From a checkpoint of a small mixture-of-experts model trained on Wikipedia: a variant of Muon for the experts.
Below are experts of layer 5 (counted from 0) of a mixture-of-experts language model. Rows are named router (the router's row for the expert), up (a neuron's input weights, with its number), down (a neuron's output weights, with its number) and show model dimensions 0-63. Each number is 500 + 40 x the weight over its row's rms, rounded and kept within 0 to 999. Numbers have three digits each.
After each expert's rows: "comes before" lists some tokens at least twice as common just after its tokens as in all text; "comes after" lists some tokens at least twice as common just before its tokens as in all text. This comes from a sample of Wikipedia text that the model never trained on. Tokens count by the router's weight.

# expert 33
router:496452510525479496535563488457548486546511425497493519571484529528512464518481447462468445466484504535517556465561518505554505454460434487517511468478532460428468595496521531435548521501557505
up0:487559501594508481539485548441470482470478476452437424526456531529476473425461496498403504518459516479522556569421466434511531508478481460515534500546470504448525559494419482461520520574562474
down0:563530415527501454526471444496496492548579488477581626456465610488537472496527462468469505528525538547495524490462526506520461543466446510462525557550537489429511524468481486482536485445477536
up1:479479496513484523508507608508478438461533499504489541572498509467554463503536526550496532515445534593476498560564461483526518515433496511392501561488477486457450501475515480474644579549438499
down1:494549546485527496528464471547423506404530500460574500435516538446503499486526461526466480461566417490517516566506512551534514484479461484531528492501559540577547500497487502516524518480520500
up2:498517457477500554516475464537482507479574575544486493486471494500519529455523428511507442526517402558560476549536519568478449495473487490469497548535504501458527421468499499521429525498462479
down2:511470521426477500546580517518563539530449451518465512512484557462523521407472534434514477456475543464481463504513539527517449495547521547497412476460533490519522487514476471457473485485544497
up3:494440522501422485468493502511471524432476564461570425465489533492500510528476486529481496497526539437496461545423543585479481500403578487574500457546480497484486494513476521511516500552497542
down3:532482524514519588534495535448508525476519443582453454531539528568559491443456546505502427508403461527539519543499464473561535521525538491531531454547436482600572464458494609530424486460476548
up4:488526503493510510612533507501467464547436520467474542469484490572503523531481426464457562514522541505513513413524475518471445551554460493520444469486508471459560551485576496404568500545467592
down4:499533405529525436463496497488449435456608575523485536472486492468513492454554589517377542528513499543493492464493514448446425489539453510504487469536474524511474507486536522499550497474506497
up5:498469498507499474529527482547497536520482432541528454502537515500462507520568449464472547521481461508525601503532553489448538430524571420460451549498530442506540472499482445549484476464485560
down5:465487522510521449463507545520496453465512537543512566456470489536479549479430541509449459492376498465513485568408598470464535456490456551478531455483517511489435473536461509516471561458455540
up6:474543557529536462585535497534535472478526524543481439482424453538541505560461493516441471523462523500451543564496477587530494528494412494466517520486571481557489494478513507421570500480424551
down6:517544553516389541498525585580431523579540505485446449564456562473489519497528495486399504462484523486490459484514506470468622428503549462495533534475585413524489525469482458502447520507525430
up7:511421487476505477515489500528474493486552525449436545573424514522512481486554459495541508506581501529550500557506444448511506433496515449544487551499558526417516571592555493454493499477549513
down7:551468564538468414449499480587479529510503594547457483584439441505463489483516504566498555539525548545478469488498493436513480481420531517447491501539551521491472470440473553444495456535538498
up8:523517522527440461574516514508468511537497457522589490550507506483500557440514558452485495523502481512505475499425474510457517487577492527475521511497462521412503565408563547492558518529488509
down8:540529509522477507441570538465495461479483501514462586525525446491475525469559522468493507552528530506509528488478414550502599449465501488538401431481512496489445495472507517561498574484453539
up9:458511516535488468514425524482492523540547484488552504527486491487449542566480540479548466566568517488471473546520461518466455499463533518535507463528503490471511410501492486476624495607523463
down9:487441527486615537551435466437528404485633518526537507457509528470512508457463497445490528502522532514515526462481468482525518599480490497491471501539514500547390485526546531486451510431504489
up10:472505509531588549467499530509512494474426480536500481532553502512531525469489511559425505558473432533497503484515546568459538567462525541452504530518489478453508578496450521464572523527481449
down10:445520541519532551466403479459561455501590457525523516435569562533487401522497543511548511492523499479487473437453487535552499484471402535415506514473608482518494511508503558459519442452508481
comes before: ".", "–", ")", " | ", " |", ","
comes after: "1", "2", ",", "–", "6", "5"

# expert 37
router:457479447448504516482540546460466483521525440475530510513479467478545464472473448493490489463497453443446494492517506489453510493488407459480511484521517499454486523451526526564525474509483465
up0:497562488410534480547496488476440454514479507541608527449455443556538523466502465486522479563496568539523474465530593457538473570553482521473538468500510483543427511470572528563513542514493585
down0:516468434513509508494517511489495448505567507519459518483603478436466498529451563475487440537445473459537504409480457495461453522522445538521514415497489581505511478406563495532489452537510479
up1:483525558434520479523470499514468499487519592489516525467504502568556527499506558492512515504496492464492505477498499475518500495586513524510431562483486524475477542557477551602481551476436516
down1:508470515501473570468507537515506476504459467470558488477546534414466556549482489520497446536479467531524469471520459502524524528523510505545470453481550468491537433478530482433516476465538472
up2:472531489521512434518532499501478559521450520462458509494572527542484512514435500487543507477494510476507507516545561560446458558500525515542495503504557446524507499345448531509542520458493565
down2:544543568562525480554578498520430472548381504519448468499506537511457471428478498472470484512549602496581461544509480452525524536468471525511489590403538430447508446506521496558481495469527522
up3:474431520567436524435560539548494529466468475465458442477469481461445498572457504469471502494443484499482500510522493437580501561426447494517573565429419519493506505512450510579441471539503419
down3:501435508403490543532501480542553457468423451577503544501391504463452448481554509577473430511495539516460490437444503444540484505511522483440518504488584463542471457436447485526489438519576502
up4:532476602472509497506445469497464518463518493480505513446500487494479524467527528497509502476489522475537520464491537504504462510556414505510525490509493550503527496512555525468506549534472550
down4:585483469495475503455485410409528468580506492413482517489501556512517525482471546513511526551516458553520469550426499521531579536551602447438448488524580538466423477462479434465516541515533497
up5:449509427439523492454429494522533503545477512509588471492567584460507488468474548505538528500474546506492515558511524526525493536503483521479516460497529513490515502497527506471480526591461467
down5:436462449502459485502526533531503536506506498471433482546494451560519455451524473522482438581440551488480525473501539507488535530439526357519492518530563438488484520572568491516544501570553469
up6:488570506498495460565451523406537539547451424477528579473454452483524457452547486538481525530454525534561486531510531441516511529518479449514477601589585481484496504450515502508490539472537540
down6:505504523499523424543463483525511476486534548497479553481494488550494484445498499435424520571514577528477534493483512408539573448425501406475418472503495504520393461486422537455506537468578463
up7:524531418498476505457533499499402460571459529556440497481532558439435546484473536532486496444459417487484535506480472510485484430471461517487526407489471511440496477595489502564534458534532540
down7:503431532498467487398572491459436438473444550496459430463507466535545433462551466575444490478499477476529457500478474473490520499523486464486472470561472465492493589541464440554498476509511508
up8:478502480480558545451488456424506579442492482512401464495476525500469446510531547473550466435453463508501507478617481444513504519458528502532486528460440503467473471453524531494525465540549518
down8:521494582482519486519566502535453483481544438493562572577487488474466491459454525558559462525480465454438456603503500504405524480466492481554470467552455521428489549432529436491523452521510548
up9:500510500478495527499574486493578489559615557508522403453489457484448511564504470456520557600551498540538500520580530467482532532559507599474478539507470542480516480494459527437541469520481486
down9:448494398537518491577478533475543475428560536490507467505536527516519529412494455452541502522413507535494445487517460427497493462513502454552478476600481556447523535445511520511530518512554486
up10:445563514496487526458508497477476485538476449497459516457507501469495550515504523443499563520500546570568532480489552509525489436450518541468466481561447513498506571482601486418549482515568461
down10:452496552483448498561507487492525473493503522558579584451454435446507467508551487490436500543450529496488495552525486478441524507487484533516437487502492516442502510490503474545516533502522455
comes before: "\n", "\n\n", "-", "=", "- ", "- Coordinates: "
comes after: "\n", "\n\n", ")", " =", ";", "°W"

# expert 23
router:539456501544479500538471548466448503585485548484556536505542573509553473509518492486519521448445478447522497502488506484566496462468479501462496519488578504497470609505500475487462477504493460
up0:447508544556437534486462534489500444601497532490479514440451566497479461483451548510597543519486515532486479488560458501459478510468476434479466491495471451493504577479543367479514498408484539
down0:509520489513499545567480484431441516516537478527458491483529492523526525596471498474448477526519476533445507482550512539497507538531557457522530442492528405478490407508546499540540551525438486
up1:496478504464476407464508508484433515410529559521465453555484494503535538546429510475491396510465522498437470533535467493491501525507528504521404465462482450377571476466463467539480494507480492
down1:508515460459546508482462447509569441486470505537520538558552512454506456478536522438498484502484489524534512416459512492496484437464455480486461537453499489453550519503390523496497546516502465
up2:493530553602489480515488465538535485522446476549545462475488483554513515544534486519536468569461512462514466539444493543515504488474505445455543472496503525535542553512495531557601444532551504
down2:481500532449565489441425457493516534476477475450512477563533529553479481539454485584582503440570566496449515422510446527539457517431404451455485562557458509494512536526548589480472533498505473
up3:468488501471451516441537435477544414440450520493587467492530477514498555529482512448569426474456493488461534464522562496479513458471493502537445487545540560455530484539489425460478449459547469
down3:419463533421517544553543508517530449495552527541505513490450517481502565544405550550560477475522472512467465532506440398494561421446500476487488484466524459507520446440543437494586439441575554
up4:538532533463524532477509548516508459490461541504473538463484604520532433464480493443483485440499523460511445567558461458583466529539561553464477517467510449487465499491536451521427511555431455
down4:518409511518454491403527558587544514465527529497512515508362509496491549493485522436492453491517468512571471479533445428514530536557523603489525461503600469526510425459475469497469524496510516
up5:488521492415423517504489502480453523580508446552502494507490474541578470499416501517415514493460554554449476571548478428546447511394545455486531484496480544443492534534468472529537519444520511
down5:447489496515447523502504443521507502523509495573536498501499461519505569485526516509545419493470496458541530469426434524528461417493444495552478525484498572531551469510500496532529498482503604
up6:517468454494470433470480544545455495485497545469541446528554553493494449555432504499474481497448473547565475535517530429523469505557510585479497525522415512480478500495525471496478480504479536
down6:501507465531538455478460529515505627455525502521507514467511556422470448493602434513516565564490517496522500543500555454463472525497541476501452416548580571539511466441395557531481461484528408
up7:507462524476507477481504524511561514472528533537449518516482502513412589507553474542548447525543554556526548520498458465445537420461542491472465504479458474494471558429463476489562467454556541
down7:484587444466517582534559489463515509533546514512394467499500440576453563508528502503483518516483587436498485493491497512473463516552488528550491516549502532539451505491513554491498474455526469
up8:449537519516548494482592466550472510487532435435481450566455604583553495485445514565430511574482520455499541475487525466534522524428525465584485524490544516509624500488425439443497454526503456
down8:494527460495533525487545465527446529499548566519501516524602464427470510432400491549579526387477491463466489511472386504529432493534530483495483505561518475408453567499495449534472534510468451
up9:473425528454514491497514512534548518476495485465455373468541509553536481456559559476505384508536554530468542556591508517549479478511537531515488465452538498433474532527483520448420595521476469
down9:580466513497542512497529517453490543514483462531476482491463448534492490515537568483524487566551413543513452505520455497514502552571440567485507451538441491562540482505396480551579508554423455
up10:509463516498473567547553506435506400460484504496542577388555496499502480493479463557466504471451480495497538488538515426476516536522506445526516509524538438536470543473572480508508596504465540
down10:570454579452471493501454515552429542460461609485535417548524520519495488472503522447508454463500408553523546547513420516524488513528514507462534477592493485572532544507533499531487517469482467
comes before: " |", " | ", "% | ", "% |", "; ", " "
comes after: ".", " | ", " ", ":", "F", "C"

# expert 2
router:509515499559521500474481452547532498544494535524507500531495476499547442501444519482572508424588479541480503523517522431506517466502435450557478530497490512495524566454476415496543454560476522
up0:476570485554515508499523457575521447476500452406490465522457517493518443499514496485532491520502466527487520474483502439501589516494498535473520507508486454509466522551452414525489507462462558
down0:491512469531477478522477507467555522560452456553382470506564521484547505545550495524509463540445517562499559502488391489449483441471509480520521484493455457470542446428450510501460476549532430
up1:499430427460521451485531505519527466497562499516439504459455500551508467476510500563469462458470496553531530536500553574431460514461484433497489495481561510384466535563497485388524467518455543
down1:496491461417468486535496453517482510475522435449424525542460559532502486434512532501519445485477528472496585500465452513534475515542420549478537565502460523499480486528426542457488555581537435
up2:535510488470468506563480478512527526496502541567511465484486457493432485529572500437538459474518444514538513539515465485472419484437552553583540533470491495491469513539468477465440517477517519
down2:586502556508484468565502504481514559441478554521527457545547480438414433437582523489483478507484483514402559481475510447478568487503498458554504503540497515534483468499438491470553582540460479
up3:557486456500523540445519516483468472518493517536495484511469531487527445476495504496470513482475491536509470471461479519456556496450508491438561531516478566511494533570519546462558541543461528
down3:536488515485503440414473554469493522499465579504526532516469501467509455505533544475463465493483515532463445533522466499467465507493496463469539512527519516537482522482530487535522479529610463
up4:516551476518574448531536443440449450497551513510496463511517510496488371461480450491519557422535490489485527477581585519482543483491511526470587495487514515578467477539495579507522461566492494
down4:543516402544417574498548511488522515472441466440497498473578545500432474610528507477480519636564552554562440574526510537529538505513518479453522460508492528539506537494505534485552457446536500
up5:489483502493493539348505481492527490475511563524415481541505553519527441399512473589518441438487522464502530558556535494477519499495490465494536495508482509437437549515539510505486485622485564
down5:529500497428525507489516466511570642457480482509541517540514483584508469569521442466529502513454491431480481510477470455507493513529458549551532484523551399546458477538453471534482485503489536
up6:470498516524475517504598470463464499453515548478433508527496442476508505487514533532575521550462542508503451494618524535504478561515413464521527547500517457538535462497535441478502477500474570
down6:537451491552490494497481502509430487501568473513465457527507525499447519520464553433499481624537508469430518415530506539507480566533522483485485514492513516478562495464492472401485496563505526
up7:568480386464504473526483518404485507511471548476505548574538528477443460450558504518495446566516488478493505540542491483458492550508452505476454527444527515505494503477469483534536522507445539
down7:496498506556527531541538524450490475538467523553545517449463452487494511445444473463456534529505554491526500475535523536502541508517586535483552510525486547490480454464536479459476521505521487
up8:520486476458486521510505508604457456528432489519466504530555552540496528464440585439535439537475461483513488469483497490495491569479468576487442535493515549450365493508487523456473466456523521
down8:462474437418516562491500422543459488487490511484480442549506493495517552518522512514534534480548520542491579487507489459494500454553500474477516535470500527510525481527463455533437457477495460
up9:424510588532474545560503479436469583562429602504502531503431445521516496519468490507506523447537531485413479458499530474539438502493423440488465523492473482556537587487476443483456516489446472
down9:505510541486540489443457474505507477446507524436443500508430556543526507554473490501492468533487505534464530471427480440449487538387480483493462520469519491489543502459504509523578500534525506
up10:461553486522518589547509456545562540447509535579515486529458455529574516510513510436534472533525525490430572502481608479543472578565496572527460493505494523465515514544548462437454520502468463
down10:575480476546425413469577482498489551562463520524528530501499458475438618527556506495538552536518474463569522590484542488442487523517485474587468505520480474505448499492510499498455472521547494
comes before: ")", "1", "–", ".", ") | ", ") |"
comes after: " (", "1", ", ", " | ", " (born ", " (age "

# expert 16
router:384487532461557548549587504530507484531459467455509472507504455432506487483569471496527495532471509508454505530563502448487447499445485468518532446518470522477421519458442527428565555516423526
up0:468472425432493575476472477553423458533577500482400505469464475521502481518482465533543482477434461535521450539558468467477462518506436472520511578543546495458491391527444550504475501474503536
down0:466441479554558556534470520518517505524464541468539493460544498487449408525480490604448495546494508533516473493497546496459572505522536504545507530498470496501489447515463524500544507488443453
up1:460508528517559465538466477516520453471535540555552551507455448489524487524473530552480469513547475448492493489416585478526535548504544476586478453463476484486518535412449459540481489462550541
down1:615489419512530525500513530485471488524438558522499441531519506599548521465508473488512490589493516466500475485474522493430448541509502497545512509521493560505513523545521543549542473511484487
up2:555555449564480539495535518491451405584533534505547512450542500491512499470472527409472509473524515532472508583470488553521473467510498537460463543442493474493472487541412520451498448431498570
down2:529558488520493476479501412581523485487512498462425492498505445515467544509499556527495482535623543520542375469473557505454452493531526550468488434549552471489483506417551563482486490583498472
up3:457505487517487548485457549558473536533488547495477491545448495511544404540475576456550590454532492464457547542543504497479499499498453401501497510484494453474469512430415518561438546479482580
down3:525396489558488443483474469573559491544551558552511502464462472482511554554463479511485544560491454437485500499553507499431464537461509490551531502501479479484499510475503469502593531413464497
up4:544472496517546444479518503448545471589543504499523502530508513517494446463558499564488495477485511468556589478562517439481553481460514513516606418473545506506514508584497553499489530533559475
down4:507490569558521447409491530510526486471465561482557468487480476558468542539570503543483452548488434468496538475516441559570480514547508458448452453514533544477573568549545451512499533464533455
up5:494514455515476481562465484429555535517496520490540432579416486508549519451509480503447478560492509510452506500514530405476480500481476552461478468524402542446554500467506486539512501462522536
down5:511517513575498518484499514536544500414514436546438478512438479453504461548531418496476459509576439491545466558483466509499495568452470452487538486529560561512443503461455442513499549489504431
up6:391499496483439487516470479523483604543563470512466549548464445555582490524557484479552544488416448459458539556482535513461489476521506463483482511505456468452509505509527520491473470509541571
down6:426535579569462531537441434440520455494502516514505512513460512542429433455435423499556538446492533457450572475451497558509482516531461482557465457523542499544485548414427468470508586534581481
up7:469499522478537545498473537506448533497483485504557505472412485535477552495547484495470471570518508534526555461568503513485481514449469432537536528445512538469466463509483488464494509515534480
down7:530525496534450534545506441503533524425555443465538450486508582534499469529485512508454469546485443603515517503476435457450422530466471449498534447484483524468484440510520491475538497552482487
up8:488500482515498441528459507551524506523555463496390528472501487530463440524469488510502448468510458498478506450470472477524426465481452451463495491520572583503521462524503502487521556527503539
down8:510503516474559519510447542482569487521500452480506563473500502580442494464449547502462509552455519469487477479517481462473520495520551479445518516491513438507492393511437546501551491492512522
up9:439474537524510531456501509537515469548497530512474472510440498545495495547482456569519462553566492511539409536520466481527513493590511537508610527575429535477421510508568450490501511524433486
down9:530491536470492503445552491503498561522485535508509510493449536500506495408436552539524491457429523501513501542463565496464501529527547495519530477526515466533470498526478568455549534449497495
up10:478452442581476481525493443543505514494420477496418492520497523511499519580497447483498463519459471539538479427514512453489422507520458548591428476441519519515569536523540464544480521517547515
down10:516517484484537533485531451518498541540578465502520526475505476494536499499487499537492469495499484489571553494557376494467520501449480479464599464541499501488489456477472483535473551515550505
comes before: "| ", "|", "-", "The", "- ", "=="
comes after: " |", ".", ")", " |  |", "\n", " ="

# expert 39
router:532529510473494482530475497473533501493521528523554499511547484463532488458496468496535533518520491480509520486526467434509489465472458468526460506437535502511464534524480476454533500520564534
up0:549550493472515454530536544424493472455542505524519475586478441460516506463425537585524486501493490565530447380511539516587472486504517499460494472491547448534472506423518463439545490572529515
down0:479450568537485530545491475544463565463583469498538529421596461458505568491547564450474473497515510486593513471484518545409574482511477530494505446575465559525485480456503482454501489520562468
up1:446531472435462497509464525465521482519464531592444553507527469538472445551538451502495457492451430514505484507477510432416580475493507506475396514499537527577565545528503459551506465468512498
down1:475459470513540456452520570532538487498457588497550494562606459426489451497455488503516489484510470564467522535567512494578469551488452481543468484504483512549483486541476523525519450418472553
up2:509446408463495464488470572487530463434469494438493462454479475550524479529504457465531526451440514551463500475465499516511501476413480518447515522455511538479397461513413440566542491543547500
down2:527524515439479470510505548583496436523567483453413546518384546520540426525574482483588499490464534477496482504459468508556519435439496462462524511527558525494573465468520442497496442524500564
up3:525516476487409549502583519532559421465516478433479524481569479428452483462453482535476537512469447498549510505543536497485452456472502485472507521501496503501508470509500522442498534553544449
down3:466537497509511546482423474521511529548513492495467511496497451502499534487464463446475498561572485473566512458545483507501544477509462452497546541550369542521507516490471424533512504525456509
up4:465497527464546508501486525491572514510485467481494510552492419492518507452492472474543466524507485399485492539503437516598517545474474494481485460538521471472537484505579456562509406501456462
down4:528484491510515595467489438462469465457521522471435553464492459485448485496478477536494528520519536417458503531480479585517520525522459500505550524496500438520553433433555544491589485568496537
up5:486476430486501506558543512506466553521472462510575475526520481524508588556469540527444474565512540385428475529563522541475504505489468525525519528513499507502481524552523424477469490499540551
down5:433540497503475545560451545448524522567460512539522455566518477526481487506459510524468537483470545567470554459486586495481483532612500505558490556484554514437516529486425570518476489428485495
up6:441513488523506546514520515496446479537444522493484525523506463483550512487525447487477462421594504432515554507555427481501413505514467583497479542565503600502481363520469529516530450488500504
down6:482530455470490521454508472458494498507437532528509485527477517475528432538508479474504531524463499485487480478570471532561478439426460479551490504535514441570438520494500547450547530520554418
up7:498513529528500474478507463520427445515506531468525475531496575515593436517469454480441503470435541475523542510581532513523501421512542505493531510402597522443508544467542438498414482513499444
down7:504471495518455548479434541455551431469492501508518527500435584501560503481457543489503468453521468451601559576557524542538531519477558491429495570464503529514486519510442500542473472512528481
up8:432469488529477470561552531469529532506539512502476483540411538416488476489554494524532518542527499544515527530487459477430529475504482444470494571536489506472488527493503446532467569518527461
down8:590475506454437457473519469484467530468563432502508552453556463490502492509514488529563466501467517417490480498522473483513515494488549521510438487516514490507490503503525474468526597507495542
up9:426563452488442531449557523461489481505483536510448505439448505532543497467537415556559520570573434536548533514553441475522475502495536518481525551446446553514420481515489487489521496547509546
down9:578520479512482533420507536524544517503528491477487546481512570459472553533463437467466523400477482487516563560555466456550511469496528569536527505432542506508504532504501502506469435555521445
up10:505484499573484504505534468388490502562492471541546488449512516539559521523558528515475530445416460481485447530526523469542460513521464500576547541493490546492502459556469521554550514459484528
down10:553444491544461499537529468477431452507546526455484565468434479552533521509498479522540475565502519499479525460504457504514522515458530437461494552436510444501467513592533460535513591530491448
comes before: ", ", " |", "-", ".", " | ", "–"
comes after: "–", " ", ", ", " F", "-", "/"

# expert 5
router:499546474518464479487497516504502432521523449442474538605501537469560457481502492516509547540460556459490499507549537496476484463498507478505512522489534538486440455479507497489529578547458495
up0:491492458515498491495463487579478517538456469467496476505546533472575522538518514512526576435447493513515498573519527604507531506500556636513483551445488437465498451479536450534633479541454552
down0:419547541493435575566553501489480540436526522483535559485479577509470491545575435493508599492463532493411465525552480479561511543471499501517445509513485463540502447450494502535504518506484496
up1:582551446513440511492561482542513506509461523441506410525475475508473511517544416489506476521509471537561529557485511475487532525427533536463492543595505472499445522534505501457494540526440468
down1:454433533507492496500527446542449504547441523477510502503552531531498439503589540508456517496501508504520493476565488516484438457483472480410482450495440589554480494526540442527568462513582526
up2:536527491498466468488496516544518537488497453439592440531489548590579495483560526403453475528485524503500499499560532529433593496439484456422479454507461541461495459561490525559546468439554550
down2:498535516592546415555531487463473564544528486532514482492466468482506490485507532544541564536527529451483507488493496407531529456550459497504484507488546640518511577440549455510465510533521505
up3:468496525446475501406544418495517514498504459523447482493491587484497572547503416455512536528490524515556506519561459468427493476497523508459462529556466554492468479554514524549443508516517534
down3:560473553482506536477471471448498528548528480507548561495486462400488462451474516514488581515552503466508423481479547505484399412520417527556506482523526480496525552507505486500542437570504432
up4:513503507521507490510480562541460488478536479477468488479496591471493542432517492572484492471493487501558504489511489451471514439555570558467595516455552483484546485476468498560449449506544511
down4:501501557536538475469490533475491562551539501532432502506454528520569593531512503512455491525571469568591547454496485552472445543471585584476482516538433499475510542532523458525527457439537496
up5:532526537514492538441517494514494436545533538491520525510504504456508473511476491490459493530508572515539408499590522528485536454485524469489457494567529543480475439446536416528509422564432599
down5:551460497500518483564538520442446515490563552519486472519549502497558543481498485498463510545543507447521449516429503424522533492525531454478563503430516516513408503519502496454503527484479546
up6:471505498513577490483560506435468480509545500480483532504478525456512522516536569503485459493491546501491519541524501464439471537558549497523508506571517476473548465528609426485578463524461544
down6:443503514511476523566556501540545491539500546446509469488507556484497497498505488479458470491472494450458514486575485533513581434518508560487560483447462519512500532460452427494520491538504569
up7:458537516568563446425425488410505429532552492398542454563454570454511471571470549526496513485448458535535505486539507529441491536505487535522490498504513559525535503486529496533512488531564600
down7:504491481516513529515484506506485478496453558503462508524470414508506499563483526522489543508521545495485520545392524481518482509540552517516465434483509478513531497514494514607407499498449495
up8:520435492500449443490502534461505471538457477533574525575509493507538427469461455532533455493454502484563530478452551561467501475483475446483468534413479542512506491532486475460518483458519462
down8:509442465468469531526397481516522488441419443517466514514426533503430475507464479424578532485431456490533490535502465524525532545522438566506527460529474505531497487481519437487524505494486522
up9:503486413441467455463538541526528559526553538380521546506468569521478488524486548468528490449448532555454443548459448431476373471430470572453544529512487555496516484529495510499464497533503444
down9:479451514471566547453486489499527530477492488470499520389549506505464443542457486472474472396457439501507515520482494548476508513489537547466512482465519466530544496493470543486525432501487480
up10:542470454523528457463552488478546565474496483528453511473518471467435483500520492544509531515525503501566404543511487496498424474517491561479502567509505487455519512462500525434520453499474473
down10:485452436484531475498430451478443513528482505530462552467519471556501466553521442449525545498528493573568488481541429543530476500495545534561527536418476554468435504472472449422435417482473530
comes before: " | ", ".", "–", " |", "; ", ","
comes after: " | ", "; ", "| ", " ", "–", ") | "

# expert 25
router:488492514504568513524509561521489490464492487440468489538467463519512490484480488460530419506507518552490412439511532477474534507466430384483564617444630539413413584454501464518535452531517564
up0:444508565505500490511518470460483458521522466472533470554486499503585530468512451477579519536479549494476454484580452469479527527562559456483508488510491435522453578413506452523476452456476565
down0:515557498512476520529485509523438500539464471506474490544558549583467476528415479539519512496466500509511652524481452543515495448481542490543528477504508557494470508534478485489456484517549503
up1:453522486431550498506495457581505576551489559510512507542507474524474536483479478477491538489532515553517503462484492460452522519451413545452476533516486444528497475498504533489513481474505465
down1:497479522497520520542472413483517525515532507465508545546542555480509436468522509450579445505550527539518583483571583496470483501509502501515605524538519449498423519542454519540480505477499531
up2:487452502512518487519551454500583485487553509456486596461437456484485422483521514580513570522451464511448493481477525468498486519427436453462518577444524500500431496534550500532485495437455490
down2:461491490484471497487436438511444492506521514500464441401402543413493494518432524504478496580495461539428587515461469480571461519457497499588525431491432451483465484552500510485456521487509490
up3:529581503497453505468445522498508506540519416515514568550512519487543542512597488501462477483530455472554509456466463449480586509491594467537455572413500456481441463484381458504543516528540421
down3:440551457485528484513459505431518459406426505510468491522518504542499449446426484503466562484496524507527389524514496561494504516532486511483511498476514609517456476505540533466518461528438525
up4:439518460470501499476579448546495503515564564434527514468496498412493532506576487471446470518439485526474448486501567467519523466411538452458579584491447526453508456467498511538496414511526516
down4:497450525490554504517586400520495500529513483502522498475477510515507459503500538499406482543560510557484456498545596528458512454528480499499542493535576502483543496468508537551514508536443481
up5:478559444513517496545444504544513461468519537511543429513504486401551548511506480508512466438458435526486462459536556518508517520558547580485506546512460460531467417422522523478522466466555473
down5:524491486499505439465463626527512511507495431489433506569520542471501547502414478506505468455504506397483486460477565489464581496472467478593489528503495469497535456522458478508519518518474481
up6:434508563559538569461508446547478591578529435437483484499550523513473427527470525500494496511533517573526435398472424470500506530505516477563450574528550512459521533499483509496529529501503531
down6:479500475515495480501477518475542529532454521482562523483554512506446545519518466508458462489549504503455474474434463458563497488509566557501536425491550487531506464499490495464568512551501501
up7:452557472520483486444538571497473483513488506489507483453549493497563537462514465539534517518525443534523495473519486534499439513567512544493538498475546470507427543488509447514518413496380587
down7:583449463526541529446481504539543439513529492470488478363490463534464517518509545445508524575594542534466513444449548494516451460443447507460579477514528478531467548408510460434440455463459546
up8:451487485481491432491532432500500490510558461491573490501490508473511502480526503465533449449566479510404464499477485527498464475549404452487538459449493541532475566485537489552578465551562528
down8:457561494497549509562540542501430460534472457447573550481475469503524537441492499510422458515517535479445495543530469530489480495497522478550578403474459428467493501434432459544486529536432399
up9:459481643469440457492515496485460447486458455443478464561545527512461567483476544451472566461510495496503514520524504488491436501442417465534441542518515547453475522528486489462552494506492391
down9:481512506483500539471486512499514523449622437536532547562458454455507468467504489476480526475499413481488537560497504521584542524501506442516456463526495440503508442514488655549558585482531539
up10:438554471536525478461515521457429512441522488507490499449543513514527508510476413494413401486509502507488490460568408544544523591526543522540558453543441539504539515516440481492515526552461496
down10:472527532494509545500485484513494496453560508486455454482516531474485469553454510533522444500519534480478571437456482515517519567444499423527511510507544488460487451513486473541524528489508491
comes before: "2", "1", ": ", ":", "15", "24"
comes after: "\n", "\n\n", " He", ", he", " was", " and"